Weights of a small mixture-of-experts language model, trained from scratch on English Wikipedia.
Size: 15 layers, width 192, vocabulary 5428, 93M parameters.
Experts: 192 experts in each of 15 layers, 48 SwiGLU neurons an expert.
Training: 477M tokens, 7578 steps.
Below are experts of layer 11 (counted from 0) of a mixture-of-experts language model. Rows are named router (the router's row for the expert), gate (a neuron's input weights, with its number), up (a neuron's input weights, with its number), down (a neuron's output weights, with its number) and show model dimensions 128-191. Each number is 200 + 20 x the weight over its row's rms, rounded and kept within 0 to 999.
After each expert's rows: a language model's description of what the expert responds to; "comes after" lists some tokens at least twice as common just before its tokens as in all text. This comes from a sample of Wikipedia text that the model never trained on. Tokens count by the router's weight.

# expert 14
router,227,222,235,224,198,180,165,186,203,214,198,191,210,215,189,199,223,160,197,225,188,231,206,190,217,162,215,190,234,221,198,201,190,167,192,210,192,180,187,221,216,197,225,195,207,178,200,177,174,202,191,235,228,221,214,186,205,169,203,223,188,184,178,220
gate0,217,226,200,210,198,181,159,217,198,198,234,163,252,191,186,187,174,170,170,203,190,207,184,187,215,210,191,188,203,216,237,204,196,194,192,206,219,199,213,196,208,209,191,217,199,216,219,186,174,191,206,202,230,197,182,199,175,179,170,192,239,208,174,200
up0,156,162,226,208,188,200,214,197,209,197,208,231,183,232,208,208,238,220,217,190,218,221,207,226,186,201,233,182,171,164,215,233,222,195,210,206,191,179,209,198,212,212,191,179,170,191,204,219,225,198,183,211,189,202,221,217,190,212,222,206,203,190,201,212
down0,184,186,143,154,223,246,190,215,170,204,189,200,232,230,229,234,191,213,216,213,180,183,231,198,190,199,207,180,211,201,189,177,192,183,203,159,186,180,211,194,207,180,209,239,209,167,187,186,219,181,214,224,175,185,195,209,208,209,203,200,173,163,186,213
gate1,210,205,219,188,169,219,213,184,217,226,250,191,251,212,168,236,183,175,195,208,165,190,206,185,235,212,208,193,221,200,204,192,176,177,198,198,186,202,208,217,199,188,187,208,194,217,209,177,201,167,221,222,196,204,195,227,187,178,204,212,184,205,167,218
up1,202,188,226,175,190,211,167,183,222,195,237,200,261,198,160,221,193,180,206,193,167,202,192,202,207,184,187,166,217,193,178,204,165,166,202,195,192,209,211,219,185,190,220,206,185,208,219,198,185,183,236,220,184,219,210,202,191,205,188,234,178,207,187,200
down1,203,205,193,201,191,208,209,201,225,188,231,191,192,207,204,176,219,207,233,203,217,211,200,224,221,184,178,177,187,194,197,209,176,199,202,196,222,217,205,155,181,186,181,229,210,208,203,164,209,205,231,188,181,187,209,186,190,172,169,204,188,200,177,170
It responds to: Closing brackets. Closing parentheses and brackets, often with a comma, period or percent sign, plus table pipes and closing quotes, e.g. (1981–1982), (pen.).
comes after: ")", "3", "6", "0", "5", "7"

# expert 10
router,221,228,223,245,192,202,188,200,172,192,178,212,239,202,185,196,202,173,203,231,190,194,230,172,234,155,217,175,224,200,231,194,180,171,199,193,182,175,201,215,206,204,243,189,195,174,179,183,180,176,170,253,223,220,208,161,213,207,200,197,188,205,182,221
gate0,235,161,212,187,220,204,209,211,179,182,172,188,225,208,170,225,229,193,193,201,209,174,207,193,224,174,201,236,220,195,204,206,178,200,219,191,168,192,212,215,169,210,233,214,225,161,204,188,239,174,212,220,182,169,188,164,207,228,184,216,191,206,198,208
up0,206,219,176,234,166,206,203,204,209,207,199,170,183,176,222,210,197,197,216,204,190,197,181,191,214,211,208,188,158,207,203,214,236,226,188,207,220,187,189,167,199,216,196,190,184,214,221,205,175,217,228,175,214,215,193,214,200,178,224,206,194,184,215,169
down0,238,217,195,195,195,178,207,194,194,211,210,210,215,190,188,169,246,212,195,197,184,209,198,220,202,149,210,197,192,229,236,229,195,164,208,212,156,167,211,207,222,209,221,187,213,193,210,206,191,152,162,193,176,184,188,206,182,181,206,198,236,226,219,211
gate1,237,213,206,171,208,177,213,224,193,208,164,196,218,192,204,208,189,196,182,236,172,222,211,215,199,177,200,209,213,192,209,206,197,212,197,208,223,249,173,211,205,169,191,211,200,186,197,204,175,191,208,175,158,178,157,212,217,226,222,169,217,186,198,234
up1,218,223,197,174,232,198,209,222,217,215,171,198,205,190,217,203,198,198,198,232,170,218,220,228,204,197,200,194,201,197,207,217,199,216,190,222,217,259,199,208,202,179,206,220,208,175,231,209,164,200,203,181,161,170,165,204,192,224,197,185,240,179,209,235
down1,222,145,190,226,207,204,221,214,188,204,205,195,197,164,204,189,218,223,219,194,228,186,233,223,186,204,187,193,176,173,230,184,202,248,217,231,197,225,213,194,246,191,222,212,162,233,237,185,188,180,196,209,200,204,219,210,158,195,197,203,192,187,218,205
It responds to: Table row ends. Wikitable pipe cells closing rows, header separator lines like |---|---|, plus section == markers and closing parentheses ending list items.
comes after: " ", "0", "%", "3", "5", "4"

# expert 19
router,246,229,223,210,185,177,223,222,189,230,170,183,215,198,220,182,203,197,210,213,186,217,217,179,221,192,194,169,231,232,205,191,192,207,207,202,181,189,198,213,190,225,219,190,212,216,196,183,184,164,205,216,250,213,209,183,197,204,221,215,181,206,195,208
gate12,150,155,180,236,189,179,235,182,187,187,167,156,195,209,218,171,191,207,189,191,201,203,190,209,161,177,200,166,201,202,215,213,203,180,159,191,187,215,222,194,177,222,198,196,197,199,233,220,199,212,207,192,196,196,214,169,183,208,164,248,210,193,203,181
up12,243,256,219,171,207,206,160,216,212,209,248,223,210,205,180,236,207,186,196,229,197,187,206,207,259,217,198,201,230,182,181,226,191,216,202,209,204,189,174,214,216,180,195,202,205,182,168,196,189,205,216,196,190,191,179,193,235,187,222,147,198,199,193,230
down12,222,205,186,174,234,207,222,170,190,191,189,217,226,205,208,197,167,215,221,176,177,207,209,232,194,203,186,186,185,201,181,228,191,202,202,167,221,219,241,184,214,231,195,166,203,190,218,199,196,161,210,182,215,210,213,203,204,191,220,182,195,164,165,174
gate13,224,209,185,212,238,190,180,183,225,209,160,176,180,177,213,220,202,210,187,186,228,195,194,199,204,203,186,222,213,198,224,201,206,189,164,206,189,220,209,178,200,225,211,212,214,207,226,192,213,184,183,196,228,189,208,206,192,198,192,167,188,195,187,202
up13,225,192,199,212,168,196,179,188,203,204,185,183,225,181,215,228,245,209,214,204,230,191,178,206,222,214,221,189,237,213,208,237,184,221,175,193,159,200,213,175,229,209,195,210,217,207,221,208,185,179,183,202,241,216,182,222,187,206,201,193,175,193,209,175
down13,212,187,160,151,177,188,201,214,206,194,211,187,213,201,198,174,224,168,234,171,188,178,220,214,191,167,228,234,205,216,168,220,187,210,200,207,195,202,217,190,231,176,249,170,174,202,192,193,217,216,197,170,174,206,223,223,152,224,222,207,165,214,220,211
It responds to: Place-name first pieces. First pieces of country, city and taxon names after "of", "in" or commas in lists, as in Tanzania, Tegucigalpa, Curaçao, Portugal, marine.
comes after: " of", " in", ",", " the", ":", "-"

# expert 62
router,213,228,202,226,187,195,193,200,184,217,200,230,216,251,201,200,228,183,216,203,185,214,232,176,239,152,199,187,223,219,233,181,196,183,232,208,186,173,189,210,217,201,216,187,191,178,201,196,186,197,206,250,219,219,209,198,222,174,201,207,179,188,194,209
gate12,185,215,185,219,200,206,217,180,209,176,223,246,228,211,203,210,191,206,177,193,178,216,202,217,185,199,232,174,201,199,187,187,223,204,187,215,192,227,228,200,153,235,189,193,196,179,208,217,195,226,202,175,165,212,159,193,185,195,196,189,210,173,200,226
up12,195,196,182,213,205,222,226,182,181,184,227,231,218,225,236,229,198,200,164,187,164,239,207,245,175,199,246,173,195,201,197,209,223,210,200,207,207,211,206,168,162,210,205,169,188,186,206,199,198,188,188,187,180,237,185,205,200,158,191,160,234,171,196,205
down12,163,199,182,192,172,209,204,233,200,225,208,218,231,177,179,218,197,175,219,203,227,209,210,237,222,197,181,181,177,183,215,185,202,174,157,219,203,195,205,185,212,235,206,218,153,171,204,192,221,193,216,203,167,199,208,205,184,210,197,170,220,182,213,216
gate13,213,166,225,149,192,216,229,169,202,189,172,208,195,220,216,203,191,196,191,195,180,189,205,170,183,204,252,208,180,203,217,205,183,201,236,206,197,214,203,215,204,197,217,175,195,214,203,228,175,182,182,182,241,185,188,195,179,214,194,175,198,199,202,192
up13,200,175,207,156,207,205,216,176,205,206,195,201,186,213,224,199,192,185,187,194,154,210,212,172,195,208,251,210,178,195,189,210,195,188,229,201,226,207,205,203,201,182,236,183,222,217,208,222,207,202,187,181,224,195,195,186,209,215,198,168,200,211,215,182
down13,196,200,227,221,214,201,156,187,187,201,206,189,238,200,209,222,212,210,204,213,191,176,181,165,226,208,154,219,198,172,189,202,216,242,202,170,196,187,199,173,206,231,188,220,178,185,223,223,195,233,182,219,202,207,210,234,177,213,180,221,168,177,194,187
It responds to: Section heading markers. Line breaks and == marks opening Wikipedia section headings such as Biography, Career, Demographics, plus See also and List.
comes after: "\n", " |", "==", " ==", ".", "==="

# expert 46
router,210,189,222,205,183,202,206,219,201,200,171,215,198,230,189,198,210,200,203,210,199,225,212,186,225,187,193,174,187,224,224,213,181,175,227,217,190,203,189,218,210,213,222,198,165,191,180,193,216,163,191,206,212,220,188,138,219,168,184,199,174,166,135,229
gate0,217,198,204,198,187,224,202,129,190,205,234,167,201,210,202,202,211,201,196,184,218,207,178,198,190,206,199,183,187,199,210,214,212,204,218,212,202,178,193,202,148,233,180,201,167,232,235,224,226,197,187,208,166,186,191,203,219,171,203,190,173,172,218,212
up0,217,226,212,143,186,196,197,230,235,203,176,189,200,197,205,172,192,168,197,238,181,158,212,198,213,221,163,197,226,213,215,191,174,211,189,221,207,236,183,216,215,193,199,200,223,206,183,189,200,197,196,202,217,198,208,207,209,239,204,180,241,217,192,188
down0,206,212,202,229,190,187,211,186,204,212,249,181,137,220,186,193,184,190,182,172,186,194,159,190,185,207,193,178,193,204,160,179,198,214,203,238,205,182,262,210,180,190,217,219,194,216,213,207,161,233,226,213,210,185,210,179,207,196,214,190,191,215,203,190
gate1,221,182,182,211,189,180,240,198,173,213,211,192,205,182,213,194,193,196,232,202,188,217,194,191,216,175,197,211,217,196,186,200,178,214,195,171,183,201,216,193,195,206,215,224,190,228,208,208,223,186,229,203,177,229,173,182,181,180,167,238,235,212,176,229
up1,213,188,191,208,210,205,203,212,213,224,209,211,205,195,236,192,195,203,196,197,182,205,207,223,183,182,206,181,214,191,191,197,193,208,176,180,166,168,213,197,192,226,229,222,191,222,223,218,174,219,218,202,203,205,206,242,174,197,189,216,266,207,211,203
down1,196,183,212,205,237,210,219,191,179,203,221,184,177,194,252,183,167,199,166,194,184,193,218,216,167,207,230,193,210,188,213,202,203,192,168,184,191,192,219,209,207,200,206,223,226,219,207,205,192,179,199,202,210,205,241,237,168,168,205,173,205,173,170,203
It responds to: Sports name fragments, scores. Initial letters or fragments starting team and proper names in sports text, like Kings, Kiss, plus spaces and dashes inside tennis scores.
comes after: " ", " |", " the", " The", ";", " a"

# expert 41
router,209,208,223,190,163,186,194,187,187,210,187,203,190,218,219,205,199,173,231,213,165,214,207,199,205,136,202,185,218,209,207,181,197,198,184,205,190,185,191,229,202,219,207,188,195,166,181,195,207,177,201,227,225,229,194,190,211,191,215,181,180,170,185,208
gate12,230,175,219,217,195,179,195,210,238,196,171,169,190,182,214,194,207,198,189,208,193,212,206,203,178,244,192,188,211,207,212,204,189,215,228,226,237,222,225,167,158,199,214,218,223,229,165,229,193,205,224,188,212,183,202,216,187,197,199,198,197,162,178,189
up12,214,176,234,202,179,178,236,202,199,214,188,161,176,177,202,213,187,201,198,187,169,213,198,193,209,214,205,198,204,236,206,196,213,218,200,187,232,194,225,176,190,196,242,237,215,197,191,233,198,239,201,203,203,204,207,209,207,196,201,185,180,201,192,177
down12,206,204,177,204,180,220,211,199,192,182,170,186,219,189,168,213,187,189,192,174,210,218,198,172,213,141,212,179,205,176,198,195,198,221,214,174,154,219,211,193,176,178,185,218,227,222,203,174,233,231,206,236,215,184,212,240,195,210,238,185,202,214,203,206
gate13,244,181,182,195,219,204,186,193,186,192,191,221,236,177,201,173,192,206,217,203,191,194,188,195,206,170,228,179,209,204,264,222,186,183,183,198,195,175,219,187,210,202,169,237,219,215,191,178,187,221,243,181,202,187,190,185,185,196,198,218,227,201,210,204
up13,194,224,206,185,176,202,185,194,209,195,188,174,181,224,230,220,214,168,221,205,203,179,164,202,185,219,214,216,208,218,189,184,179,215,207,222,193,245,197,190,170,171,201,175,225,196,202,203,216,211,182,195,188,190,186,199,208,182,205,232,207,185,198,235
down13,208,180,217,214,211,184,211,208,193,220,204,221,163,179,222,221,178,203,194,180,214,210,185,230,196,162,202,177,203,195,196,200,172,205,194,193,230,189,172,231,205,209,200,204,199,188,216,241,172,243,243,197,203,173,168,214,231,172,209,188,205,192,180,184
It responds to: Line breaks and All. Mostly line breaks closing names, headings and infobox lines, plus All and number words in honors like All-American, All-Time, three.
comes after: " |", ")", ".", "==", "===", " =="

# expert 42
router,218,212,214,212,197,187,184,181,190,215,215,202,207,215,207,189,224,179,211,225,189,194,217,168,199,188,189,199,218,252,200,187,178,195,212,222,187,180,169,212,193,223,212,205,216,194,203,178,187,195,191,248,214,202,219,205,230,160,204,199,179,164,191,227
gate0,193,231,172,191,218,202,220,208,186,189,200,186,251,218,172,231,208,236,201,189,180,211,209,194,191,209,192,207,172,227,173,202,187,226,195,179,181,212,199,163,194,226,182,204,237,177,190,186,197,205,268,185,211,194,191,187,219,193,218,182,209,226,233,209
up0,186,198,170,169,223,216,216,211,193,210,212,193,208,201,172,227,219,223,194,183,193,212,224,198,188,224,198,213,177,187,185,215,207,219,197,179,143,193,234,175,200,237,190,197,194,185,189,189,207,184,230,192,192,213,174,194,206,194,211,206,216,223,235,210
down0,218,190,219,200,183,230,225,210,176,184,184,196,219,178,170,193,187,211,206,174,190,166,191,167,213,189,174,204,169,192,196,204,172,218,232,217,233,192,235,219,194,195,173,188,176,210,147,209,189,170,191,204,173,161,208,199,197,229,167,185,188,225,170,222
gate1,226,238,199,177,187,209,209,186,161,208,195,194,194,214,204,191,256,199,202,187,177,183,167,190,216,164,196,217,154,205,197,201,187,238,201,159,186,211,235,184,224,215,193,223,225,200,191,160,174,218,177,214,190,193,187,197,210,221,175,189,204,216,184,211
up1,169,189,194,216,210,223,207,194,187,217,197,168,223,152,160,200,164,190,177,222,204,214,210,198,201,222,182,175,210,170,215,185,218,170,185,198,213,195,169,211,201,221,198,214,160,206,215,221,193,216,192,214,180,200,151,224,234,213,228,187,196,168,193,178
down1,199,201,172,219,196,186,182,191,186,201,200,190,209,233,180,233,169,195,200,210,189,203,180,196,191,176,211,206,196,191,207,185,141,244,224,203,195,198,182,202,213,211,154,216,199,188,184,198,223,183,193,183,204,249,186,210,190,168,167,185,192,194,172,239
It responds to: Table cell endings. Final tokens of table cell entries before a pipe, such as Stadium, Field, positions FW/MF/DF, years, countries, Nominated.
comes after: "1", " |", "2", "0", "8", "–"

# expert 4
router,204,204,192,232,187,191,179,216,197,217,207,189,201,191,216,189,211,180,229,237,185,217,229,166,237,191,208,169,231,227,217,205,201,211,210,203,219,198,183,218,228,207,189,209,200,185,187,202,183,160,188,207,226,234,218,168,212,149,210,181,191,181,180,211
gate12,203,182,198,207,195,186,199,162,220,223,178,173,191,180,185,182,220,209,201,176,228,210,194,201,200,179,188,206,206,181,233,221,217,180,194,210,160,256,177,196,230,184,195,195,208,233,161,197,212,192,175,223,188,231,203,182,210,174,171,194,213,154,196,177
up12,179,211,208,219,207,208,208,189,192,201,180,195,181,187,204,177,198,231,243,212,186,220,143,205,208,198,213,208,171,217,196,210,190,185,210,171,185,265,201,191,220,201,196,235,200,216,196,205,219,189,166,196,179,223,222,182,213,178,177,196,211,212,204,154
down12,218,225,197,245,183,199,189,211,204,183,177,186,224,187,216,193,159,224,180,227,189,204,195,252,155,181,212,235,195,222,234,205,207,188,206,229,203,200,218,162,215,218,180,212,161,184,173,244,187,211,173,187,175,184,220,184,179,188,193,193,198,194,222,241
gate13,205,185,214,195,193,217,189,161,215,155,222,219,204,232,182,233,183,225,179,213,221,228,219,173,211,180,213,158,190,204,197,250,203,204,218,181,220,226,184,180,227,198,218,194,212,166,200,207,191,192,192,199,194,206,176,198,206,179,205,212,199,190,183,244
up13,216,166,175,184,222,175,171,204,196,205,196,181,201,184,224,185,179,191,175,206,174,175,172,222,208,208,175,237,206,192,176,147,186,192,183,209,182,179,225,217,179,212,190,192,182,207,232,174,210,208,204,205,186,171,187,217,199,213,182,183,195,187,209,190
down13,227,227,208,175,189,207,205,182,172,210,204,194,164,206,155,193,202,232,182,211,203,206,176,201,198,163,207,186,182,180,171,197,159,211,169,229,188,197,160,190,208,231,215,217,178,192,225,194,251,239,200,190,184,185,209,160,182,210,238,191,186,224,166,237
It responds to: Party abbreviation initials. Capital initial letters opening acronyms and names in election results tables, especially political party abbreviations and labels, e.g. NPP, PDP, Nonpartisan, Conservative.
comes after: " the", " (", " |", " of", " The", ":"

# expert 30
router,212,213,215,197,191,202,191,232,177,217,188,178,204,201,185,196,231,156,222,216,197,226,194,187,198,165,229,187,203,233,198,202,196,196,230,189,193,177,193,225,244,222,225,169,191,182,154,170,178,180,166,233,214,209,213,162,195,151,216,203,170,204,165,199
gate0,203,214,244,215,197,193,186,205,191,222,199,189,215,200,210,251,166,202,211,166,208,188,191,175,175,206,195,178,201,179,193,209,153,204,183,162,181,222,225,181,231,204,247,198,201,246,191,206,202,199,187,203,209,202,205,177,192,200,189,225,211,194,234,178
up0,163,200,225,197,186,217,166,192,217,233,199,192,188,196,195,208,159,181,194,159,217,175,189,155,168,229,206,180,207,194,209,211,192,231,204,155,194,239,205,179,210,207,225,197,205,234,210,178,207,203,166,208,204,183,202,175,195,210,179,208,213,216,230,179
down0,201,213,179,235,206,237,210,182,224,205,221,199,188,203,208,223,226,257,191,191,172,165,221,194,171,193,164,150,222,199,224,210,213,227,201,183,197,173,233,183,209,187,202,199,197,205,216,232,209,212,190,203,173,161,204,211,187,184,207,205,219,238,193,199
gate1,193,190,268,217,219,187,196,208,192,174,160,169,190,202,224,243,175,217,208,194,203,232,164,196,196,215,183,211,210,175,194,214,208,200,211,203,217,174,178,217,185,217,212,232,227,210,217,224,186,190,172,223,218,228,210,228,188,209,179,206,238,175,195,192
up1,206,204,221,215,214,195,198,179,193,165,172,194,208,203,231,221,180,212,212,214,211,206,202,179,195,214,194,207,218,171,174,196,199,195,187,180,215,183,171,250,185,227,238,199,223,186,211,214,191,169,194,214,196,245,192,220,183,219,185,182,214,190,174,199
down1,200,191,218,155,225,190,205,188,222,188,191,188,192,218,232,218,224,182,209,205,212,199,198,197,253,227,206,182,204,172,190,196,215,194,209,226,175,198,205,183,154,213,241,182,218,220,207,204,218,193,185,184,212,234,204,265,215,201,201,209,216,213,166,197
It responds to: Units and number pieces. Measurement units, symbols and inner number digits such as km, kW, °, ′, %, plus to and not in verb phrases.
comes after: "0", "5", "6", "3", " did", "4"

# expert 43
router,202,208,223,203,174,184,178,210,178,237,185,207,196,223,204,205,226,162,216,215,209,189,219,184,189,177,222,175,217,220,199,173,193,190,225,229,208,183,196,228,217,204,197,188,180,187,185,193,189,198,168,207,213,222,226,167,187,165,208,227,156,189,189,229
gate1,215,196,194,198,244,205,212,210,235,203,220,180,196,197,207,224,215,227,212,224,217,185,200,185,194,184,205,232,197,212,203,191,178,192,205,194,194,164,202,186,232,194,165,192,165,186,183,179,203,213,175,197,172,198,175,191,177,207,210,179,223,179,183,178
up1,199,192,211,212,212,192,193,214,216,208,203,216,199,219,217,222,205,182,209,224,203,167,176,189,170,193,211,213,205,190,198,208,214,198,227,216,194,154,204,216,216,234,176,204,194,198,181,220,211,221,197,201,174,188,170,231,174,227,216,163,211,204,219,157
down1,182,177,181,187,220,192,173,218,219,172,230,198,225,198,218,190,197,264,221,206,207,188,217,197,208,184,214,187,182,177,191,208,176,210,170,182,236,175,223,177,179,220,229,234,171,246,221,191,201,190,207,230,213,185,211,217,202,208,212,214,200,215,172,191
gate2,212,174,174,207,182,197,196,187,194,201,201,178,210,215,190,225,202,181,171,203,208,182,220,168,191,204,173,160,193,187,188,202,191,193,216,196,180,164,169,207,175,193,208,204,195,228,224,199,213,203,193,220,189,107,211,192,199,234,193,231,196,225,241,202
up2,182,209,182,221,198,184,215,189,167,215,164,209,219,193,224,199,221,165,214,189,203,161,231,172,191,185,184,167,198,174,188,145,195,182,251,183,203,208,189,237,215,206,223,180,184,204,199,243,215,194,192,196,191,205,241,183,201,198,223,184,168,184,207,193
down2,223,231,203,193,188,204,199,217,194,175,205,163,229,172,183,191,209,194,186,191,189,207,170,225,219,230,197,170,220,221,174,219,201,196,190,199,215,229,204,184,208,203,191,203,193,221,171,198,190,223,177,213,212,216,165,226,170,222,204,199,219,170,199,205
It responds to: Short lowercase word onsets. Word-initial consonant pieces like h, fl, br, tr, sh starting ordinary nouns, as in hole, hills, bracing, trousers.
comes after: "-", " a", " the", " \"", " and", " The"

# expert 17
router,194,199,233,231,184,190,204,229,214,192,217,219,193,226,164,182,213,178,224,238,188,218,195,185,195,160,210,166,191,250,215,189,199,189,232,199,196,205,193,213,214,205,217,173,184,188,206,195,179,209,169,236,234,215,197,190,228,154,204,212,190,195,203,214
gate0,188,197,207,201,215,197,218,210,197,199,208,206,186,203,185,181,189,207,191,198,212,184,210,196,206,219,168,170,185,225,188,214,191,184,145,159,215,228,215,225,176,155,209,182,198,190,189,203,207,185,217,216,168,208,185,218,193,241,190,182,170,194,200,187
up0,209,195,210,193,181,197,230,248,184,208,188,198,208,230,203,190,196,190,171,215,203,206,216,221,207,176,170,217,227,193,203,263,199,184,204,216,143,226,215,211,208,159,205,183,207,226,199,221,198,217,196,203,194,191,211,187,165,176,153,215,213,208,195,205
down0,163,166,218,215,196,183,203,179,234,181,230,202,185,199,164,231,200,210,202,192,209,176,236,179,230,234,154,187,192,167,151,178,184,171,211,209,205,200,219,195,195,189,185,226,187,260,175,199,203,140,200,210,231,242,186,193,231,229,214,196,186,205,180,176
gate1,212,196,223,186,187,215,220,241,195,167,210,195,214,198,185,205,212,209,202,203,191,181,194,229,182,209,206,203,217,199,181,223,184,220,205,225,214,216,204,218,188,194,173,222,187,195,223,197,245,231,207,187,208,207,201,190,225,200,212,172,173,194,193,181
up1,196,219,237,197,203,205,232,225,214,181,226,181,202,209,177,178,204,213,201,199,176,213,211,199,221,181,189,195,205,185,239,219,192,187,165,230,192,176,216,207,166,193,178,162,179,207,234,180,214,217,202,201,207,198,199,174,191,172,208,169,191,218,198,192
down1,225,204,226,184,173,200,197,213,165,221,220,192,209,191,202,174,215,218,169,218,175,187,208,216,206,207,199,219,230,197,208,226,235,182,203,254,197,222,227,208,162,196,214,228,181,189,154,212,214,218,210,203,182,222,232,238,224,197,189,202,217,197,189,220
It responds to: Table structure tokens. Line breaks ending table header rows, pipes, parentheses, digits and header abbreviations in sports and taxonomy tables, e.g. GA, Pld, Apps, Clade.
comes after: " |", " ", " (", ";", " /", "|"

# expert 20
router,239,210,208,201,201,184,171,186,161,240,178,213,223,211,180,218,245,175,234,204,168,190,206,209,214,178,218,172,223,231,212,177,199,194,183,217,177,192,201,222,224,203,234,199,217,167,197,188,186,168,189,213,206,225,206,188,218,157,207,243,194,156,182,224
gate0,199,186,215,216,211,182,206,215,248,229,189,190,182,185,182,184,214,215,246,203,175,234,195,201,212,209,202,196,250,219,182,196,192,224,216,162,198,185,217,188,200,186,217,199,185,187,203,197,182,203,237,201,215,189,200,184,195,222,224,223,182,204,200,249
up0,208,222,175,194,199,233,205,190,167,194,203,210,214,217,229,208,177,198,204,185,227,168,183,194,217,188,186,193,160,174,209,216,204,181,189,232,195,205,166,202,198,209,203,211,198,210,191,204,235,194,154,206,159,197,189,198,208,187,184,173,230,226,229,178
down0,178,234,191,222,205,200,249,202,172,206,238,218,201,246,204,198,194,212,223,215,191,228,185,202,191,212,172,188,216,187,179,215,229,169,224,208,186,207,196,209,169,203,208,201,204,207,153,231,231,206,176,212,196,182,204,182,200,246,214,187,190,205,186,209
gate1,227,151,204,166,220,231,219,195,216,170,193,231,218,187,244,215,207,181,190,193,181,236,207,195,241,214,223,172,156,203,193,201,173,210,190,227,165,219,199,187,205,167,175,179,186,217,210,205,179,183,221,199,198,219,188,222,189,176,219,224,177,230,200,172
up1,214,175,212,182,197,204,215,206,249,199,180,202,208,209,226,212,182,185,253,161,190,186,187,190,225,190,157,215,181,188,195,191,187,202,213,209,187,215,235,218,215,208,171,189,181,198,192,230,186,222,193,195,181,241,208,204,205,199,194,166,167,203,201,174
down1,177,163,180,215,217,175,179,226,215,218,220,195,195,212,171,190,216,176,192,192,231,223,193,214,193,196,197,174,229,230,213,240,225,223,183,192,200,214,212,186,187,193,215,206,230,181,219,199,201,178,169,223,176,224,221,203,214,217,200,202,202,190,245,218
It responds to: Capitalized name starts. First letter or piece of a name or word after a list dash or line start, such as M in Mikhail, Y, Kh, plus is, located.
comes after: "-", "\n", " (", " is", " It", " \""

# expert 58
router,210,175,226,231,170,196,186,222,209,207,167,209,184,225,193,179,230,168,193,199,175,223,208,181,223,189,218,198,208,214,211,190,184,205,227,219,189,160,184,212,186,193,205,198,153,189,194,194,178,184,176,252,234,210,182,187,222,157,241,190,204,191,202,187
gate0,241,191,167,216,182,188,204,217,192,217,184,214,206,173,213,173,182,230,189,178,211,208,216,208,177,218,264,174,240,204,187,192,215,215,212,189,195,167,207,159,214,149,196,209,198,190,265,196,161,199,196,181,213,232,161,199,195,230,167,190,195,195,203,199
up0,223,212,177,172,157,205,217,235,200,185,180,234,180,186,199,175,224,214,237,220,184,220,210,188,193,209,225,208,193,190,189,192,211,217,226,176,184,183,190,188,167,161,182,178,177,197,220,180,189,236,195,189,183,199,175,175,193,233,179,233,213,223,200,190
down0,208,218,182,197,228,169,193,217,235,183,201,187,165,199,242,233,224,221,173,181,221,191,174,183,201,201,181,221,223,186,214,203,250,247,162,204,207,166,199,207,207,205,163,184,196,223,190,200,213,209,211,191,244,164,178,212,184,190,186,208,170,212,181,214
gate1,207,191,187,205,190,182,195,193,197,201,239,176,220,227,189,217,204,170,192,196,197,240,200,214,197,208,236,173,230,192,216,178,172,207,160,205,227,244,235,192,156,156,210,198,158,199,173,176,183,174,184,204,211,253,195,229,221,180,228,201,191,217,228,186
up1,158,198,204,203,209,206,226,208,194,198,153,230,197,158,199,214,182,213,201,201,225,201,213,149,197,151,179,249,194,206,177,184,217,196,228,194,213,182,189,221,239,250,203,193,226,217,212,222,212,222,230,212,192,192,207,192,164,229,162,225,192,208,197,221
down1,183,180,220,233,222,201,207,169,173,199,164,185,208,215,204,147,181,196,212,255,228,221,175,186,211,220,209,191,169,204,200,194,177,173,215,192,215,204,175,235,184,181,200,149,194,194,190,191,206,202,200,197,187,183,189,190,208,189,225,206,192,195,191,193
It responds to: Opening parentheses in results. Opening parentheses, dashes and spaces before numbers or notes in sports results and tables, e.g. (13 innings), (second round), +19.
comes after: " |", "–", " (", " /", ";", "3"

# expert 24
router,215,201,231,224,189,193,175,209,200,212,177,189,197,235,208,189,216,160,204,187,184,194,206,202,223,198,207,184,216,234,200,187,181,176,230,232,203,173,201,231,190,210,199,199,188,176,198,220,164,189,185,202,209,224,210,185,221,177,203,205,180,201,171,192
gate1,204,207,230,198,208,172,205,205,198,215,192,179,204,196,184,205,212,185,221,188,193,217,221,215,208,183,213,247,227,199,191,217,194,191,168,212,198,223,190,167,193,171,176,208,191,234,207,211,231,249,242,192,167,188,188,203,217,195,211,189,183,219,225,211
up1,226,174,204,186,175,248,237,196,223,223,208,154,211,180,189,207,219,187,203,204,200,207,169,189,217,211,223,200,223,205,172,194,176,187,205,203,195,189,186,202,196,196,170,204,170,176,217,214,223,232,216,198,210,187,194,204,185,202,173,194,172,197,206,201
down1,190,206,191,209,197,184,166,205,196,200,228,189,186,203,203,213,185,212,186,196,231,231,216,176,199,221,217,166,208,200,227,212,229,195,229,236,190,187,213,216,192,189,200,208,197,192,190,195,235,201,203,205,209,200,213,215,188,188,185,188,186,201,229,214
gate2,207,194,208,220,195,182,196,183,198,232,177,167,180,247,221,202,181,189,217,205,182,180,179,157,191,188,173,228,228,226,172,213,182,204,184,192,173,184,229,222,178,203,208,205,237,172,208,187,164,221,187,199,211,196,213,191,190,237,220,207,172,221,174,185
up2,186,182,191,212,172,200,179,197,193,213,179,149,169,204,198,161,157,202,190,217,164,166,179,192,197,183,183,225,205,198,189,214,164,208,207,211,193,171,215,210,226,201,216,232,220,188,198,195,186,225,178,205,217,188,205,189,196,202,193,194,181,235,161,191
down2,208,202,213,231,184,198,208,226,179,196,174,192,209,206,199,224,196,180,252,208,205,185,169,209,179,198,179,215,185,209,213,195,193,185,215,211,239,217,211,217,221,212,184,192,176,155,224,194,199,207,192,185,218,230,211,192,207,220,201,204,236,195,183,206
It responds to: Capital initial letters. Single initial letters, especially F, P, D, W, that begin a word after a bracket, pipe or line break, as in Fox, Friday, Finals.
comes after: " (", " |", "\n", "-", ",", ":"